Below are experts of layer 6 (counted from 0) of a mixture-of-experts language model. Rows are named up (a neuron's input weights, with its number) and show model dimensions 64-127. Each number is 128 + 24 x the weight over its row's rms, rounded and kept within 0 to 255. Numbers have three digits each.
Before each expert's rows: "mostly gets" lists some tokens that are sent to it at least half of the time. This comes from a sample of Wikipedia text that the model never trained on.

# expert 3
mostly gets: " John", " George", " William", " James", "son", " David"
up0:098141156128103119097149153143122119133117109092121121136133139111185080112122093169134153136157122175145118149142123126120110124083121162110097094137092143117113107136170117119129194110127089
up1:089154087103135118095152130132170181154163171113148156090136108107118116157115099104101124059097120139119117162160156131158160165118141126168106113164132105119127151099118117140139184166151120
up2:135081151142162111136154132144138177121077119146155117071152140144131155136117113104125130111116098151134133137139126143113183109090102140131151146144148123165092111141179101128121115145127148
up3:135137099172135129149190137132148154122125158062127139121109127147137125147113126127150157091148118092103151140150160121111136108139105136124153133109134087092150111156097092137131122125134110
up4:098145153094122086135132114114119151147114151109078159104140128134144118113093119162126137110129108074161094182119125128163122138150160109152079126123134132092124099157111127130105132131143108
up5:110180130122129170096138171134128142102137081124125129156160112095141126106104092161127118105121167091153088121144123122145095117146117167134177142106108120164160114168154130143091149146132124
up6:117090148135136107135093176095115142162131139121077134093138091079158103120103079097133149099091117114119111141130155131120149129105120147107167079131147125104118085138124105149137148165141119
up7:131147142118140147184143112174158146173142149132128154129131106103155102151135108154124129070108112142088129138126113128173086105146116147116091166133119154125162146145151105123122117133129102
up8:123154173141120099100159104144127123147171130140131142143124142145106160132106117128109169107133141126123122107094133141119117148074101120133128129147116103146115119148068101102097159161134112
up9:130172156107185098109147182101082125146110156119150134175117136126118103113142148102173129136122152159113107109160122139152128152158099087126074132123131142131095147094103112116098167154123133
up10:135135133103155111078167120121178153122139138135140142120150185128153106123137125108127130127105138116169115118169108101138097158115115124160163113154113054079135126096130160125144125167087104
up11:101122130104144134148144115124074126097132072126128137154144109130151116154129154110156123109137143137103136174161183108100139135151076158147128134123118131156115120116145074155113110141138114

# expert 4
mostly gets: " his", " with", " their", " became", " had", " her"
up10:134111086153169142060133152088102110140138120169074105120145116121125111151112084103126108093118099109089168127154140114123095117146078118118119160135145120111147118121127136143109140157124114
up11:090137136104124098162148145143159141121135095128113125168104119126095116112128119114182124122142112156106157123164107132141090141150169146150140120113151123114140150117103109154145124146150129
up12:133156130112147101119118150113134141134116138120134101108110088157146090151109155162132108163125095144111133126154164150148100148165147145116111148067147131132120153131111122120155157159116147
up13:116120129124130122114077119114166122165138116192103092151162126138131101136122084087123133120138142095142133142140132178131111124150145119105155128157105119136108094128173141126129124100128132
up14:116157127148126095123146105139157143141115110131120121190129171140106131124115106130144147116110108127151169126133121133100131129124091161197141135140139114137120145144158084111086091114142192
up15:167114137094091159169119112136178115093154116071107122142097130125109143150140130096102079109122143133115156164100111091130101117101119087114128115109136109144134083138122129176134126142098146
up16:150166117160125108118126162139103104146146120155157138113109136153087085153129102134118102107141111173094135131167132168110129135124126149082135084142108144133123129163101167151114142175136108
up17:131134120126123141119072120143136152114124167115171131139069142153152126108109129097135116123135130130099114133090098164163138128081108083134116120128141130148148093108135109152087124151118133
up18:080089096142107098112127167082162142125137125159133126099125131120148116118122132190147082105176129108114121168137139155127168151159152111131087149114121097133164137081130103097124124110111143
up19:130128133089151081178143162147136166098128134145136133123161135155137140097097095145143174122163068145139125143138145144122123132172139133109115109146130112111088125126133115157105106094110130
up20:120124072114146132116137101156123129125151136108143110126086162110115122146096112162145150145141121120132105139150137141129102101143138123100139131125119104115108104133130133168117114124130147
up21:135109163132110119101128176125151154092145117123082142113117103132126128105082091166134138148151105127107156128123133101132101116151150072127137139155144143153112127135188135136119110124121107

# expert 0
mostly gets: "==\n", " |\n", ".\n", " \"", " sc", ".\n\n"
up10:113141092124114132126118088140143154175149124131093074165102134165144140119124108119144112119126124082140129132143143133139124062138173128120136162115158084086140128111135130154095101160139148
up11:146127132115138129113084125106164144112123157116108144162136134124145147141088087170109123108127093147117135113157155122099129130133116136094095169153140133098111132125139153119102140084150094
up12:133160120127134128124105159074094121111120138106145137090097135161121090119101110074111135117136113127164151099140104182148082131111140111143141107127136100157143108120168134136090135124125101
up13:095124117135131154144103068156104123169110158123116132086115106146122166145106124138122148114138225100094142115148112141160116090149126097130144165135137084094110134142123104156108121096166124
up14:138167135121138111088118114140135166137095136102153143152117150126085116115128102135091133112162121149158126117128162145091106078121125135167090147115145149122117145120172096102113105125147157
up15:119147169160152134123147100134109117140165115191062136147142123153134098126138135092110143106105159138133077175117092131175117169158126120107125085144097119141114110169145081148117099098112129
up16:175104129116146140167139122120131149095147146118167132095108131090083186118136135093127139090120153124139135129101144129099152131161122087119158091119166112087081152135108156074136148160117128
up17:105088117125108112147087094124169131135100174128169136092145127140134110145075117125139159115133132157157158127159133123127125150150150100125130136180147094124063135114149125139128074128135118
up18:118138124158179131145146120116165094164156143124146100154122100138097114079117081125158132115165156142098138137137179104098114181104140088115146120112117116102120093160107124124113149093135144
up19:061107124142116070144122158104157177130132089113083148169101125139124132147150126114110110110163143126167173099128109114160129128129169111124134108139122104100102107103134147135106118127138114
up20:141143100126156171159125094131166136123126104093120116100132149127129094115151065147125159160120112135091106118157113132166142121129092125136163094143113144112088120137127104151108094081126140
up21:127144160104083115142108094084119135126143116125138125131122101175133084106129077098123159135091196128119133069086162160129113148122121123110116133157146144114114163118131085109118155110150119

# expert 1
mostly gets: " three", " four", " two", " years", " century", " million"
up10:137138073146124150157105160136114117108085128162088127101076070095125119104126136147146136125131158170130115114166129124120121123136161083163098103133085155134115124147150113137103092139141106
up11:101110127153120181143141145104126126148097133116160139084183129176147107100161108128142189114126108099173089159179106119167136124111138144149114126116170131138109132173139170112111127132127116
up12:128132167104140103135148105151137113138150103136103155120103164129128130167148131158109125166158131148102117120134109122144143110122136200101143096152121121166123073130123118153153153154167119
up13:113127147067149079140115108153141136154174148124140144087123146137096070136179104133087136095163141150123151145094137117158129165135124109087125117170121115121113088164156133132134121104138126
up14:139127143132128139185171146117127102108173124188098135136141143126127116108106100152127132132118114129133134121103147098103124111104151123138143087131135116140135050131140132117094149117163150
up15:196101161143159117156096109123129209159094132154135093101062139126118117168124110132147141138111103134124132130123159115109084129151109137114095150146130120126141121151146147131129085103131091
up16:136091141164118138120096092138153135101114137126078114124122150139098152122145121152146171104137145117137101121144105107100103108120117117103067171153087168190120115151117137100098167097147124
up17:130122124164146124156136140162150123139173140115080104130092132099106132142131106099175112120092135141119115134145108152099145096128105114077148104119147141141111125104123115106124113069153116
up18:137132111158105127111133143149101122149128146130112063113091124138172145142119064116177145090176110167135166114149126107136090141157125102108133122130103127137111155122121150138140171131165126
up19:169140112117125134139114133132142182174095107133147153113175150126154178129124115167146111174160159115112177149130107109137139153121083155165115098122134181114114116114155103157105130110123125
up20:152111108143102146113141150125117133134161165137030109133086114129100143119113160121155144123174119149085145092135095161123111132135126102169112110096103103136133148130126125115136128133162135
up21:167124091096138129145140117118141137151118118147142092154127128152106097144148071112138102107104129139128098085112131132102171133134137162147144136149176117138117129102160142114145145154170166

# expert 7
mostly gets: "í", "á", " France", " Swed", " China", " Germany"
up0:100163143148128120129127124095119141130106080095101130138133160163130069118142116169111130130120133131141143157156143135110144099123148093173150116114119100131137080121114162164120136124150130
up1:153144121127157140175098124103164147165116120128115141099112160128151095127118110140129146159131149116177134189120134134138137127131125107189126159089110163159147093100141157143144147112161138
up2:123127123159154063147118135084151111155167151166169142139095102117127127158095075142076133145182136124198084162142130137103113100131155116128160129146141130155096177143131130104140141112121148
up3:124130130133126179128115111111141111149090123087150105132148151128129146141124079151155139079092114114091169145102114174126090130162096154107160122090123099146138127119072099126101142081139137
up4:102103141111127135104157136099121100124116118141135096121076165114082132089120113121133143141140104131154141133139155124119122076130099108166102164118156106149135138150132125094119120184141130
up5:088133150132126151122126100101081162134154128166130099074139132087132097126127160154106114132156138112132108119161126147149137140145103140129125087112156107162145124138105142126118173127190096
up6:106147190139103119130095147115139154109139105186094126147109136092139112135137116139136109126116134108131126147099143132114084105114126099164106095148100105160097138116134108137094098117123110
up7:087100127117123141126100135124093144163133078120080127119119139102121133114148140099113167139110134108097122115142124107142064130112140108147176123124130127124112136136142124128122152132149081
up8:130106063154097129106079108133090124159146128146100140150075114129127178145101128139157116144134083178133106187120134147120096135144110188164149112180120166140106097124082120131128163125101158
up9:149124101128121102145147163090146149181103089133124127121111133132135173130163103099134124081132155151135121117179149120134146119123109158183120117133093122161098104152093094175140110126127068
up10:143160124145123145124123136151176123114154116191151102093117103098122134110145121144181124111102150117110158089180185148103179111130142135136159165143097118152129143145118120096130115152133149
up11:156117129120112120135103140157091131081151147103144185138125069145101096134129165140122152170187099159138124115112111098128109117174089156149103151106122084152116108119082115111151134144168122

# expert 5
mostly gets: " l", " pl", " fl", " we", " sl", " bl"
up0:107126143142110090086138104095112144153151110125139156111126110143114096121146114114102170125114146173118155125115185123123137127104188098119141117079070156105103132159131114160112116099133102
up1:123136173122101118161128120099113140071145174108105105125120112096129127153122112103104133125143140142121110122145130102123179180090105138125112173122081112122125127124115133091118156172142082
up2:156125168107107129142099131095122134175135124123134129140110166122141131144174082145173117155094122127159116154107126111104101103123122140130104116082129155142127119114153132152111120120107158
up3:129108143153135150120138145129120124139110110128132132113094132091128137148107103114108155130141103120137150123137148139078114071132110074157153145127099125109109055141096145151121115154118125
up4:134111146098121138155152108137121148146128144126107119140143161148155118118176153154099151144106147160102124079166089141170105095133107142136128153126096098126122137149088105098126137135144115
up5:112144134135143096119134121134181095113098147083101166116144090143154117129135128131135125140185115126157108122151183140107111139099146118129108084124142091119107140110161156152118110173124141
up6:181123142103143104112131122115167137147096136075139112105152076151121135137158140151168148147124133114119131117112103124127170108129081075150106094123095120142168120109118113116140132128110111
up7:158101133124078109123135166173139127154116095127123126140118117124129159133153108128166122102137138133132109138181168113116165111141097086165143117109145130072144084145156152077138151178127128
up8:121116150113129159107150107141128113145118108103120123138139125128136132111159095101117164147132110128131115126129147123153088085160094140145154139160134138147143119116130113129100156151106101
up9:108115116119157127126113145094112115115148106127138101149116123085134105075102126126149114103145140096102145097148119152143110116087122155128123154139128131104142119121141151164089134163128113
up10:101090167133121117101097137104112166110132165103083162171138126078124131106095098123127190147128102087115121179093145141140124095111158108166127134143102151099100119136148085119127117124115119
up11:124139164074103109101136121137114099147118153103113155169063156121130119138087094116131124143154116124143128096195133184116127111149125135133139152143114135098121107131131146151106138123147111

# expert 6
mostly gets: " con", " un", " ex", " cap", " inter", "In"
up10:127137089123147122140149088148154099132125139181109131129108121127134108088113138099127157137104125199126119071150085119147076167116119091169121123135099117168106097115151139072142124136108142
up11:088146113173121130137081131132171142085145135128124136094177153162141077080130128124107126102078135148141145095174091151144096118137138131079136129146118092118132109154140147122104114097180106
up12:137137150112110126130127124103115168097150129129117122147130094128173122126078127162137121113091081123131109079167138123164123138135162169089106135112118100153125118155145138116122117104105104
up13:151143170094157097171118146104116119197146121108130094090117186126153139132094139137166132131072125130096132064138132152084123121124144101100152154117145123108139124129109104115085162133077171
up14:173153130116110140138112151148116153129121124098156131141099138092162172136152124169111169145115122168114129144133137152162165088102108097134149147107094106128104126132154099151114136116099126
up15:159139117141126138156098076121181113117126094115135100129098192098170151124128155136144161168130143100159110124144125131109182130145144155174102090159098119147093124108121146125095100109126115
up16:151092095144127089111086110145181130114133151113124060123134147108120169131108119123097102131151126124121089139155145128101119140119111120122146132144114088135151143114110126100122130138145173
up17:149127139078164092103133145132114185126107111084154147113129101157133120110171144124170147118149116097143108124138102145147149136140152103124109144140186167089134088156148081122133112129139143
up18:108131111093116145164116160120123132121151116141067121173148182082115157102105140128136142133171138136148130113154064109175129108111121116142127146143138123120081100138152141147096139094135111
up19:118101106126133135125130133142165159122105121169093110115107099088140178108146091139132115162112161140165073090080121125095155144167130166144135120110136103097104123147122118117147121140155123
up20:146162132102118131155135117119109104109115128101090082098105166139127109178135116142123142123130113098118157125170095167147110098196100103146113111096133140109133179158147073114136127145102141
up21:111179164159146096146134107166164161140128104089158092113142170159156119127170151123136114111151088114133150118171108163073123104119135115157129114120123099085117130142154112121133156088137120